From a checkpoint of a small mixture-of-experts model trained on Wikipedia: 32 SwiGLU neurons an expert.
Below are experts of layer 4 (counted from 0) of a mixture-of-experts language model. Rows are named router (the router's row for the expert) and show model dimensions 0-127. Each number is 128 + 32 x the weight over its row's rms, rounded and kept within 0 to 255. Numbers have three digits each.
After each expert's rows: "comes after" lists some tokens at least twice as common just before its tokens as in all text. This comes from a sample of Wikipedia text that the model never trained on. Tokens count by the router's weight.

# expert 179
router:101076140095085111121088140152123170079138140107114071131176109134173160143174136122172181134058148143078109115127105147090123183067125143152092146131198127120070125144124130152119142111110135206112139072172097117119134140097105110084101177097154107080117051159088110163141123101154129144173128143130081106090075123114091125142103142077153111172135143106149072163115129069109059089094
comes after: "the ", "a ", "and ", "to ", "an ", "was "

# expert 88
router:116114115162127161052151121114146124097079126099109168111093129166097156163070158141129106112102104127083172138128083115104151150070079154150102102167149161163086080114172130141130127100167140143169127136164113089143060142120136130076186152124135136156089204189114096142140131143049151048156100140118127103148152108151145186152155197110155114174125067107156088122153079169104120122151
comes after: "| ", "Ref", "Play", "US ", "Billboard ", "s"

# expert 249
router:141113080160144090153096172125070154088159147110190176074069087085145094136168126129125109094156179105126144146158088079141150100173153125112124085134100108107095128182176161083164155098136175110139137148142106112151133132099129175190094144143092094090090144180099117171186083129085077155133179107123083077141095123103122144129114151157163070089085115139122156139187095173125159104155
comes after: ".", ",", "0", "1", "2", "4"

# expert 60
router:081093090166123101143107155175065155133143090079170120109108171082143132121116147162159126109153156135110153108104089089099154090147078089093180139166129113108105152163123111127066135166123186155159179178133123168143106130134109130164133150097103189156096122140110125194130088169123105132122079098187151083126165179148162164140162109111188069101146108117132099066178067125094088084154
comes after: "\n", "Win ", "Loss ", "3 ", "4 ", " "

# expert 53
router:138126134131109141123155162123147149104105193118132121130099096130102140141126142124120149188121133149195133130136123154075173127135109077165134156182190134118050164046072159137138128131165081143118136069073109153164116153138168098188179138155109124097162179099086133174128149092169119122141052121127137180139167111117050155183081134112090136136090126112122102172079066120145117087130
comes after: "the ", "a ", "-", "and ", "The ", "with "

# expert 175
router:138158067095156175096204165111091130099089115131095158113098150159148165146133148121090102132157142111075128116148088100068142137072105122119137150138124132161107096149115199151176141122152098083167098118139098128178086135153088129142156129116162134176089180187124109124157121095125090108145105082096153135107165132130215147166186170125086107170088075124160173093163076189140110093155
comes after: "| ", "No", "Total ", "\n\n", "Reg", "elec"

# expert 132
router:140121142100091129096131091181146102099127070113172135174134130101112170126084081091156174127122113118155142139150080132085139170179091140125128128118116160108096070149127111152085122122137149117147153126143128116106077080107161175115074189088121164187125135142126068147092143064092113118098109114100156054096064171173091111154137129118177154117192176187119114183097078098081091103111
comes after: "de ", "in ", "of ", ", ", ": ", "La "

# expert 113
router:099181206119148130128092180157098084100170177121137136122109153106157092121131114170085147134150107111114142147112096142176167109141132120113138153104105084077123133127157116176209176130136148132171108163149176095122155118113079108174121189114057150132113078122085096179086104178089090078097118103087183106162081157174124089105113132085184159109095139121117090146169144067110153136128
comes after: "201", "200", "202", "199", "198", "196"

# expert 99
router:126131178160173198104094169115125139114116146155170123129081089124162122128068154120092161162161144149084149145118083123188119125156192162172149092106121066097159144150131137069168199075161157136154137167150117098134165131098120174180129167122103111125136101087108089176167138152121142101100194131108173144184101061123191098176101131128175111103113078146173120115121152109151162134127
comes after: ",", ": ", "°", "0", "8", "6"

# expert 231
router:127117127095113092041118094158140169123151133148118184082154141158102155133132192138118124156138165088141138108110122070065147080112092117075099093186128118116136172062121090172117130161131111115123172126065130164168125081190156087140107135073084114156079156156101150108066133093110167087128076141155198160105137165184094099178129123115123157112137146099123148092114080128125153127173
comes after: ". ", "\n\n", ", ", "= ", "ag", "k"

# expert 126
router:139170147098100129120101093110081151099112148073108203111129157114095131154145092152067156117126084136144159127162145149165164079167111140154183105115086114145147168101176110156140077083164161137122110185111153107138069116133162138085076148187116173137154126149109104059126119111160121215074113097114134101096083148155102136067103137115131137102103177061177169108110150098175105106154
comes after: "L", "B", "W", "D", "Le", "F"

# expert 185
router:129106145081107193169104120169155125130094082138079134189159110118087116124144121158183180096136092116165176203189137086122162148136123112119136102112126178056105114116133145134084130096148096179126149116120149159093175114098088136136119186130172147101176125168075098134162121053128114097107139067112161116072060126131060140110119154125133163129116165074124116149104173104078119157121
comes after: "the ", "g", "The ", "a ", "of ", "and "

# expert 78
router:136165164094086076108138103152084163169131155163129107206138156093154128086139118098095075112168090089098115122197088116158103075141156129096106146129079109082101091171128130186172124169102176177163128186070177098146139139114094164152128158142121092120109167083097106155053126115123120100152140096116097094091115140167115133153148133089173125123121194155129103124148089157080168129178
comes after: "5", "7", "8", "6", "3", "9"

# expert 115
router:120073109162100114086166157102120123163142131072155101177112096112103152160132137140159136074112133160097141153139090138111194095143103072113163105208159134098116114189131070123093155158122153103149122170134118123102117138134112139179149173101085124150161154104125074187137095132146091092132076102161162081150168167148084128145085139116126089131105140136142054073158042129070106106186
comes after: "M ", "| ", ") ", "(", "List ", "1"

# expert 121
router:107163128096170136107099057127080115120116140144087169107107141137125118162105091175114098111131104138070162173157114093105129120097103105174122099149168145185132091142132177157183155074177114072088161161128152143166155110136109110142155162068166148141141192163132107156101146092102146114161083093105200121098151076158071140166124128124177112145120132100079099128148080221149084125089
comes after: "the ", "National ", "The ", "States ", "constitu", "th "

# expert 39
router:109178102106145107096112108139159119159085150165078175090131112153108135181100178146101098132142148063113151170153079168076148159103080113063115113159186077109110072085142153182109147154170092121088104094125104114189109146148082109092193167096143137145091160148155116137090182121141134158146083094100123152109160106141135108178135149119112151159124098101121170122134053187128144085176
comes after: "==", "== ", "\n\n", "Early ", "===", "=== "

# expert 212
router:156127088089165125108122119146139140108106098116108111115067178124085152131162119106169122104153083176085153117171099129138123070105110144065132126144102176168116164178101102156062137172151160163121127156122081127145132100094113086195134112110135109071096163099147129167097137165069173158104082131115143146167171115152165094160131122152200101096170105118114130080144077152167029172112
comes after: "\n", "\n\n", "\n  ", "Genus", "name", "known "

# expert 235
router:086165121142160159131153148106109118138127123110208100096126136110129163097079153118123110135174080132078132153138109101111163076181118081069172193156086156123140164127105110173116143164151176155117154203177111104183117090142106175143178152121098106102101170078092097162101147155120164117176149172110103150111136119170193115150153154121165099152085119134141158097160043114175095132098
comes after: "\n", "Phylum", "Class", "Order", "0", "Kingdom"

# expert 134
router:084070095120143093142172164125121131119115147105190143131110138125121129172126105169168079093174088119152191123093079140101148103154120165090173127145084149119104133196102186140119080097069125111182156123169115148122071121076116146152121122103118184150094129086125083199148079170082110145093088129116106087152165168142108167165101131144160109126131124181107076152129063164086088110109
comes after: " ", "0 ", "— ", "1 ", ") ", "% "

# expert 81
router:155192163148162145143090147100153205165123103135192107104100117081164132149092173117152126118174175142122165096110073109155171127153176149171157087145114101093122112126165103127169164111184131086172136180117111085119193132104129136181084119085137109110115137110098104183157145177097105128071160159129128061139098116149175117150107105175121114091108080145170150083131090105124154088191
comes after: "^{", "_{", "$", "(", ".", "+"

# expert 154
router:144188173107163160117099136180070138138135153139173148104074148101177118110123150129123192103072120153107173133140090118159152080178147151136154109107197068079167113170097086107151192155143188120162167146166130108107157084090117181173102149159135130190094118129090094202138127169096102118143149091143143145109140095128095159184067144140157105129099121117155104137156140142074114098140
comes after: "| ", "(", ": ", "the ", "; ", "\n"

# expert 147
router:124120161149146090138092117168096161160116096107179102123141141061172111139110143137160074077143148097091132128144089102123140075180108149089150123090156132126089133157182147159142125128093177087169145193146161114160149112095123160158141127077130192120138117090121103193068099147094149147092077147182062097117164102139132196198136148142127139081130146161182120155162066148106115081115
comes after: "on ", "On ", "6", "In ", "in ", "January "

# expert 49
router:172127160118111160165152144146065144115104153123089111132122174119098131098113132095109113167138139103091146105200118124142079062174169164110117099146181090076084113133142097094187130099115176099143157175175080070137133127093122190104128134082123182164121166117070083182155134182166091074121161144176111100110134123137132114176137139103167117128078109077148170145130085174089097153149
comes after: "| ", "(", ", ", "in ", "–", "In "

# expert 204
router:108141161148149170125135094177121179176092139159169072079067157084132138167085101113123147099150146102090133119084147111129162183070202127128171161128066113152091102170114152116084161160113174138139155133142081110120157108170092095108168129103100128120154162101120136138186118183193119153079111088069169094119160104126182129133083087161165128089131125145119100110155063137166109101106
comes after: ")", ".", ";", "})", "2", "}"

# expert 70
router:120099115148158095133116146103117159110096133088191143159091129084126128144194158125147149093152109092113150151131091125134174093160150144147180127149081135114080136191119161132165107137150159124180130119163101088143131122064110154208128125079122086101124125125074068181165125184066105175096101131145114073151164138147105162167112114163164142151113127181148084094134063201080090102161
comes after: "| ", " ", "0 ", "1 ", "; ", "2 "

# expert 48
router:082142163170137128101108124153135165173098111163071094148109147148096116136143135161085101120093118101103171113097127140063110080097093088091115109128168144175100108111128182179144174171118099092133170161085165127127185125126083100157084147110133135147071129168102141128058092192142195111148063107171151096142166121084090138124129090075137127136121196130088168098098089163137141178158
comes after: "==", "0", "5", "6", "4", "3"

# expert 172
router:086089135111082170170112133104160110153105160168069138159117132167136179127087180176168156184110142147171104165088103179146122163179152082122111100073116145150204144108065142122111102106094140132178128135162152098105167138108168108153135080109128139103097113150086118128133141190095078081158193089148155092117086162109103144120139132100125108084196141150164145134074150112099183112168
comes after: "An", "an", "Budd", "Sur", "ur", "or"

# expert 167
router:114132148104132098073099146185119135095137101071141112119090175083103157135156161161095136130165135131108113143088085136075146129152104127115175131136124101072119117180162099135128145152151152105157122173146094129141105119117073112195124166071117131139107171159122077189168088179116089124118112089167180075117160181143141174139175152169160135114090101143178079051176087116120089083186
comes after: "201", "200", "202", "199", "198", "| "

# expert 66
router:144111161123171110116137083110137081115161123130138131175061141109121158121144131099120154080120096093097114159104138154097161084203169081105122090131077113096127139142106117159117145145169176120189072164153140137091114101042114166129105175077101093113154120123108159174066105166094145092075082095172150136153162158092109104137158158223166169096116148141148074096103135155102121111117
comes after: ", ", "Synonyms", "Family", "us ", "found ", "Binomial "

# expert 102
router:109167089155126167096142146112132085118095093181075143129100104119119139118108142093112150129101119114093103129119136165139166146138206156105110156111070059042102133131104121172066120119134104130156118091195143098167124149132109132165093190105102122150151102167130088025120190101119114112163159106139168131114055125126224166125155165141113113132156094156188103114150159115105130117129
comes after: "- ", "Scientific ", ": ", "\n\n", "dis", "In"

# expert 124
router:161140156089135165172112162159110143161132166108148178118115119100105113126113155112107118137180155096088098117090102105147079150185150192131124123154119072078090082141156149120197150115187155118174128130120133075120142186093072157153123169093112186138124134108099093187190156187165106118086166152133131101124117144106187098205101076135155184159110118114176098109149110134102077143130
comes after: "–", "1", "/", "-", "201", "0"

# expert 54
router:113047109149120155113119157193115142130133091097150106141096170062096173108125162113162178055167133086151177156105104131089151121149126114069176108122089103142193103136118132138121086115129172124156113143143121139126133121132131122176125093091111164157126103125139119183096083152068117159085078117202183109126149169118134133145108143188165120064141105147122063110182077163119084083153
comes after: "1 ", "2 ", "3 ", "0 ", "4 ", "km "

# expert 157
router:093085158086080102141102138138140100107110110123129155125183095133057121151133077155148149105120136122102095176142103110090131126151118140092136130094108166109153161091129099182112108078124138150156190124159132088162089145129148135077099149158111177102139149119096089125093076184089061175093100054132080068092061157122115154103098122070171173085141192129128150134111148069120144095167
comes after: "F", "R", "Franc", "Sol", "Car", "P"

# expert 150
router:141083146112083182122061112143181112167145127119120103185102073111128140159114145082179177122156112128165122156121111134175132174158197126130117083130149173149129147095101141136106103105187108094173115169168110119096183128109092109184117112101202148105142065173091128085170125099082158067100189152134151074127132167124108108126158097171099109134150101111155116102168123097133123090197
comes after: "\\", "m", "n", "M", "g", "y"

# expert 59
router:118112058075154151104106104133117141066094166081167128112136140115121154155079163150169081105145109095101160135065083120101157149161111166120093111140068099104090107170125109124176117091151160102153121175090099083162152093125147123145141134074103133174126187164109077120153092096101106092122079094126143121101177116127137150179150105123196113131072137070108144100101064160088098058149
comes after: "| ", "C", "Grand ", "L", "R", "League "

# expert 181
router:134094139107174133101134132102115128074133107104139185099122111097076153157088137141124075091150097115111146174072081119085146160140066118173126131148071169124074087129134141112170114104129187095156133143132114141159119158129126108154163160074054184135119163200120082164136114157067104101134086130154153136155158145166110164134180152138122170117075110116149086074148072195087096102166
comes after: "| ", "United ", ", ", "South ", "was ", "Great "

# expert 117
router:157094187114170177162127112148112165113134181097163068108106165132153136164084064185093077124099185135120150136113183118115160154142133141177166083093094089172141128194083140157069130157074164128138146152164148138153178081166082086142166189106105101123118116073136123102140105169180123122120122089100148156151160093177187104135124143131166158110124143149109089109132095114177147141099
comes after: ")", ";", "a", "information", "artment", "ia"

# expert 230
router:113143133150156165111086166114100166098176078167140098123085122122183121122124177123084146170112147158116142141152075102134096092144198187157114176111132094167092115204148118117147121132158164093185173137150131108154149132088149188175144045175097132169102124174114153168178079148090074139103166113123137121108081116124157112161139180112129100112073131089160096142188136159106126092144
comes after: "| ", ",", "; ", ": ", "%; ", "1"

# expert 42
router:130111075108090164138093177177095146124107109112078131146124112057111126148154146086176154142125074117080122108140132125146091147140150213132159125103126087179066160154161159128134099140081171126142136061167128095134122109079143139138058152137160152158158113158114076140135112128128126150136132117166154134094059143105100191170143112098170098143130199115088100196175143078116067089124
comes after: "the ", "a ", "-", "his ", "batt", "The "

# expert 139
router:150065158102063139147137146129122152133100039112153152120140084072161117131122136107196126129153122091150117173119145139146108188141104121154175098163139148090124124094092063163098140092168183097119149155081129078099129092152127149106086116141184139083120152165097096160112123144075130202082139077070149118122057137158132104086149089139127151098157076149159105148130174086124134077101
comes after: "P", "G", "B", "S", "p", "K"

# expert 137
router:079111144140149111133099139117133166116146125148158150155086113082129157138151145118141142115161101074108166089094099130097178164089183154171136131123069164149082100158086186152156121083163170103128095123130095117135134157075158179179090166132135149131139108168113123187205082136093083077100160077143164083147151176093144101190138145145140068128110102109143085145186076137102111086174
comes after: "| ", ".", "; ", "−", "(", "′"

# expert 95
router:135134141149104135135080119165126172122130120137157115161100132083146127090172110039163179096135131135099144141098107140186142135154201170094149070144167081077071076130085110101141151127158151154120129203112122101117178132083100103182136135134118098086093142061097134192138096102078107196120120111093105074122150107152107121141140186172161128119102097097125091143169073153109119089139
comes after: "1", "0", "2", "5", "3", "7"

# expert 240
router:162109103124093137166132127123076121085107077085071125113181144106095125135172122089160121078134071097093091111130163141152091129144168191199180130087102103073103098097119108146093095079133118152136171148149180110095132171095124132118086168129175182131158079168148094090129116062164093141100112126119142128082105134176076155129137116120063096123137106064115125155171113176124096164169
comes after: "a ", "the ", "c", "dis", "C", "The "

# expert 73
router:080133061186078139112130120118131187162087100115083098179131174128168076125103096062119125086137127087160131089054112159096113092093088125076122097161159107117163113160153111129141135162115122114117160125112141114167060144150103104117091096103119104140121121104153135166088126131104106131188110113114137146153182190169093158111151148167100152133073168141113181084124162180055145188097
comes after: ", ", ". ", "well ", "s ", "life ", ") "

# expert 129
router:155118153093069168086132113174170145089117147130106082139185133125100117136164161094138157104096121132090120153066137142100101139105105159151139091088123100083113187153176097130119153107124188177142135065188153088149146171084141089118091181082150129119137071141094092120173166119142132145179142114215109109114117142162061132147149138093118090152203149179145084133161166103101141144102
comes after: "was ", ", ", "and ", "(", "an ", "is "

# expert 79
router:101118171131184173134086143127167140145147098180133145211080100165161180157162165119109135171129112141114109158064140138158141155125203117116184087075070098124171150164093129174097143151139174140154085141130106125085162135124107154165110106143135091149148130078121101130078157094127152096151176093094098124115093136101143092181205150181117143146127131152178100153181170082121133084125
comes after: "- ", ": ", "| ", "(", ", ", "of "

# expert 143
router:108110183095186130204060092173112129098153135110160160149112153146212166145139119168126152136108091101108078170111108096124170169148118127160169080126141072166103184145139149122102179190189161156176145173123110125119106145127063133143085156144111119173131122124125091180073099127079131082134134135057143119109067138128142121167146139144162162149147144113171151148143139103076109091126
comes after: "(", ", ", "| ", "the ", "- ", ": "

# expert 98
router:141117127143129077106139105103124159120138133124175131167111072075177172141123153127167197109097114115116140158097083132110184142199115096068162185178121099108097085193161138133178134166123144159155147198170157151171120143125098114119158097112097111148141097115089115200154118115099090151093067061151162079111189121140108174106104162144165098128130075155149082127167113146135099121150
comes after: "ed ", ". ", ", ", "built ", "ted ", "es "

# expert 152
router:150075182068151114150087090107109153131142091070194144073118139141191203128168114137106136149154113085135115145105116122135149155177111181154192065159082090200130153149130136169151139140154174115169137184090106130105105160145129133137100116151150126158089142112123085147052108155105125071082151122081142082094137178108177099134118124134197142126087116098135149106156165112134123094118
comes after: "S", "B", "T", "C", "D", "P"

# expert 135
router:139159109118119073134138063117057145153126078114113068196128102066138121147171163154168125145113119159095141111117096114137150109111101146095166206146137115141084080216161153165171127149103106138135153170139167124136106156112129162090136102131076143147127084118100133197107153094172161129089059098178116127098180123116102181135115138153176089132173142148123100190152150184104132150148
comes after: ". ", "\n\n", "released ", "ed ", "end ", "time "

# expert 131
router:140120084101091102113155147180082158108147112079111091100142082083102152128153158127128119156159110132158112079105080135065176160151106151107138140160143107152104094143120187169126071134115090107167123121100111152143082137063148168163112142156114168133109186109112084178117059094108119159142095141154092164125173171126105163187124124140100110099057146149081091186140061106120104052133
comes after: "in ", "the ", "won ", "-", "'", "–"

# expert 196
router:117051123106109129153084106167114121114159112104183168147116116163135166147161125114149162160108089153116183145090158151099140155162125166100171087049101151177113179103097118151074096156076179181152151150159077132111126081122107206088115106121145159184143125105129084145085080187128114100145138113084113111155169157150109149160160195146144112168128146143180093168149158139090118096152
comes after: "| ", "\"", "- ", "The ", ": ", "the "

# expert 120
router:138137074098125132078154081149130123121150108075060135104151073178132091149144143162128139166101119112082125145156109168094137156074148135211152094166166141134100136099062173164167130091114101099142154087110165102185150124147098153134186162111227128128174166135140129142118119075117136101166086120128170133103160078135088141173121135079167097170116153109118091166144130207124127108141
comes after: "the ", "a ", "The ", "first ", "A ", "as "

# expert 242
router:175080116133119118102157088126123131142136143098086173059119071175059090159115148108151115123128107121088167102088106112105107130062092129144102104133194158153123084085063154127175122108097087125129124115135138116140163097172121183119196126060168149192112159190146107158091157121144121116151060122126126133131187074140070126156131112090101077146114133136106092154115089199138135121112
comes after: "the ", "The ", "a ", "s ", "his ", "first "

# expert 109
router:113124157163113167125069211130181152108170088146126090149068082077185151117110128123140115141174123138128103115087093154085177130136188133144123198123116176107083147157101157120186150125189102125106086107086144114148161148103186095178083156144097129121157137116065134148147118080097130094100104164189133120104131104131122111144115146121100141115111086094142076183170061168167125095138
comes after: ".", "ft ", "(", ",", "°", "/"

# expert 225
router:150111189094125116106119150168089128091129122116147120103076188122095140112078130120127125061108160127107212199106129159108129072135096113079125130138100143127094102064139142164094074145117121144175151163149128162158104065120112097135162126066090172139117148154086098171129110167115109160124103081185132136141172167164146140186101184111158111155150125069137146100202074169133098130134
comes after: "\n", "\n  ", "\" ", "Spouse", "1 ", "2 "

# expert 252
router:082083105218104116126134123142162141112094138110135158111134123137090155117058134103135139103130147092127149068086073126106138072090135087085127102080100105104110137146088151142104093153161144156187151171166102132156092100108112087146125140117157113191132121125103112183092080180108162141080084120199177163146104142126166148135065177104129091121168111156100089104172066142138061091121
comes after: "\n\n", ") ", " ", "\n", "Title ", "Year "

# expert 153
router:141161187109140165131086158133102139103119156119151139059113099091149123113095096103093142182123099173096176126178084110128095072158126170150118096111175093155112141150174092095154169131134110089148141179135129066112172095089114182146081086134133154178119092119094086196142051163117092122090143128115137143142093097128140122177056160121168103122055087106133099174150138096116157097145
comes after: "–", "-", ":", "$", "/", ","

# expert 253
router:116154165166133147090082139107103183080174136142209164127081114101134123103099148112110164107126155108091162131084118097137132084165146171179123062080151108162129111146129109103183178114148208122149132151176160136099144138057116164160098139095152132123092069178102156176177062175076101127105129112147182111174116136120135136158096144135164098127101102135185096085132155098097110121152
comes after: "| ", ".", "(", ":", "; ", "-"

# expert 138
router:086133127102110157119094123140153055095094119133095165140120152085189111108099109190140145099167145147127121146131121060169154144192122168124202119139147114160132087118149162148101125098139184114161143179125130097168098106100128152108103125141070151086109119171106144125108169140100109076083096111122192097080074181141085122128162149168151185100157191155202121112078130124079103139085
comes after: ", ", "of ", "in ", "New ", "an", "U"

# expert 85
router:095075107123074159145157103068088156138117081109165164149104149138110134112173122136120162088127170097130169140172088131123146074121186154086169153091105070138135097173081132137136112126155168109164144150125126117176124164129073135150132087124075062141097095120113126184159087149085090187121092085142130125097113137150157091174158195133174099133136139144103070098159072180137073084151
comes after: " ", "0 ", "1 ", "3 ", "2 ", "7 "

# expert 130
router:180111147093108120113141160161110169116108060124204104151113124062133112136125164075149156061120105151170143166195105085084128135144068125107151099144092132123073111102171108172100135096151119053162097182097124131097127181077132118127099144147149138161114138141111119133111128093115113115083168123130130108087022173147157111158133126149147141112059147129147148162058115112090118096092
comes after: "H", "A", "K", "G", "J", "R"

# expert 13
router:088144103144158077065177102173124100150116102121199157166110119117155158137161187115154114148145109110094171089169114130126131110137078147064138171149170107070087121202076122160079112120116160180149167187114097141176106107107083100108139113133158127187137200111087119132142135163138127136188086132154104123148159140115151128193125143127154101143150104127138083072158068158151149128179
comes after: "\n\n", "\n", ". ", " ", "Chart ", "—; "

# expert 168
router:162082136095131112131087134117191100119138133132097082107113099121100168151135158088132176147139083111123153155122177121135109146152174188103141134144125148125116128122123113115091078075119088121129125129175091106054137119123149090171117168086149172116136119111138095099158168107068120065072100087149198118089063130129078177156124173143093091088165075110126107094079232110115121123089
comes after: "the ", "a ", "Local ", "and ", "instr", "pat"

# expert 216
router:099148113169164152147125140127141162128133070117108116150112176114177119094092079076152092174171105127140161105122135131154120063068119111072164190104114100140197107143115144151087072145126183134170124189108106131100084113115150140129143056116159165109107152171095127157113052162127137162092100144166091157123155156122178138166164107130162137114161090143097105132167083191202086124137
comes after: "\n", "place ", "1 ", "3 ", "medal ", "10 "

# expert 67
router:110090122077117149161124128092099132123144144089101140124138108061141146119130101112102167093168119139097170169065113134153159087131100164160142203145196061153099131085140138123096116087127074149121147127148151109101087152083060102156146151134174180182111076162141134137153095098091133138133093182101119123103042115122074112140149148121082128097138096059078167096153075074127132114132
comes after: "the ", "and ", "w", "of ", "a ", "Dep"

# expert 192
router:082066111129166131142153100156100120135103064102144103136094169137096154109138148125095157088135144149120154166103076109103144080175098123089168121124114101104175109180118126102101115139140157065174162139122132168135115131123102120146125086097077158182129137131120082196161072161058168164101084090187140098119162177157095124130128155138166159095152154191132074068164068133114079094100
comes after: ") ", "\" ", "} ", "o ", " ", "ia "

# expert 199
router:108114173138115188095149081193153196162104140151163097063119179115192148148098110136103107134152117128092124105108136126113095122140161129095157077081167103158180091142095147151101098184088147138141169150179135165142150114151096093046176105112172141089078152107131159095179110175198143192114104120095130160110168122175136144152122111174145124144151115132107164137114088138186140168134
comes after: "\n", ".", ")", "\"", ").", ";"

# expert 149
router:130104128084146122142164168150115133120131137161182136134096077122099137120081111058124151122099174115179171183171146101080116159143098151171130085139136118159136169100168136121053125049064139097134133128109114127056160146095175075109087155130140109091088079164096128080131163159087142085086158123143163103168090173135122151108113143159145183087171150174166110112154155100123137192139
comes after: "ak", "z", "am", "u", "k", "i"

# expert 89
router:135103152126082136139074071145132118140114092087174162099081147099071115122123107100129131109157149110207118148147087095107160161154109166105160119161053224129112198103172134172117109104125176089159087186128089090076103163082167109144075152147130146135142100142121113089135137143124086122122174111122127073078102169186114105116137119119091124116150182168121155115130165123174164116175
comes after: "N", "V", "A", "J", "L", "G"

# expert 213
router:169143112173155143122122162108108147105167184097173130148131132119158095130110148072142133100128156131083098167090088098106178107157169093054082095110135063078134112167125139172104173158134174132164117120119131106144137134092072083222105099161109108071117148148096107152116082152121126155169173146109167112185107092176153153099136183125169128101103091142104063067159078119130153117122
comes after: "0", "1", "3", "2", "www", "4"

# expert 208
router:166099150105091036110171108138142095115124128086136089135150066159102124135149162113157136141105087162138140097114131128125165124057079149080157127167160162137114107116115140165084114156131112192162149145155080103148061128139137161122157121119112161188109143081122130189112134194156153090138056143121100178147186131170064154160128140106128096137115138147108066168120096171059112077120
comes after: "'", "for ", "released ", "on ", "of ", "in "

# expert 198
router:129096141151193148061111157136094160134143077099185140125127205056125140146140126127184127150164116113178129095092133102158123139169072184149172106159104100184102125100166165168138135110141168058155072129130138139116115119082141120173105146128139170113075106185115179138151069164129126185109166103141160115150076159174185156087124112124141141120075102146097105119147112101090158106156
comes after: "J", "j", "H", "R", "y", "W"

# expert 52
router:163117137153069123126164155117161135102143179134101114142155075126081138147166128101166133182087134157186125113154114179084168140127095106151121136181176146144068156065086169168124090139097055137125164081117098152114077150162147134096158141154102173078167172109129122163092122089154112138176079135128076166154175105142061147178088132121090079118117162103114084176126129093133113084119
comes after: "a ", "as ", "-", "with ", "was ", "and "

# expert 80
router:179185194147161179181160163164096107114120187135105154111125162079113124085099171128119087167122147095090125156171132157169118062182153137100100123128148088072077105164173128144179158101131167091129148130116119090121139111106086152140093131118064177147136137086062116165092138158160118086125168136161101173093073112163136106181162144110137150126108138075170178147099107168104134141140
comes after: "in ", ", ", "(", "born ", "In ", "May "

# expert 254
router:136104169112088110136089156114112091073143136136095156179149106090103113139155142105159163112124174148099151167192138140104126143139100137121077185079148167123074108106131100166088109120128068212146178089173155110094186156097149138157099158116174115171112082139081074112187056110106093081079150147147070131120111153138089135098105173142137160089118174080139128121080128106115107110103
comes after: "the ", "a ", "in", "Pre", "and ", "of "

# expert 76
router:081080131105157109114156134155145139096112119097100114178133095184178108147177167115128108206158117119160053086079129168100114148092122131088117210153159170126127199150126135173127152168130068139125132122119100143146099155124145142142131099170165123125130182079128127174143117150182153137165083155183129163112162114157078148178142097098079120096133196142135117148132062069134084122159
comes after: ". ", ", ", "\n\n", "'", "that ", "\n"

# expert 191
router:093094116172085113085139080093201116154084133153147099122121087123148160104117104156140092141140118120079160121121148156154126141140094143073068096120162076080119064188117129151086123138150098164153181154144122171159097106068090116102159177102101070124175175150132147108132076189055128119147157115148159149131137146137159104145106105121151087076090125163102092128178139149207097122161
comes after: "\n\n", "also", "History", "career", "ography", "tion"

# expert 217
router:166092158085104110110064129149123121085146091095143181112136131096105147140157130118146131155173098154095181191125060089127162090105124162115154063142133088118079140167081161133127080096130175140142189154137109130148121107079085133173108179116125106140100131122108134205186084137071094134098101102065134084112153096166082122153110145119163094120117082140157076106172092177125135076111
comes after: "| ", "US", ": ", "$", "}", "1"

# expert 211
router:148154170131120074128164121095147147136112111154172131151117198101125076145114150096198127064137126094096111171145068137090148047155104085065158076120139121084148084104153102121135169177122150145147122135123121116175112094082086102145145122115123144133134154151130128185163121151148101134148088101145145102171194151143136114104068186132176124109103072152183119083121035143138161097105
comes after: "\n", "v", "3", "2", "1", "4"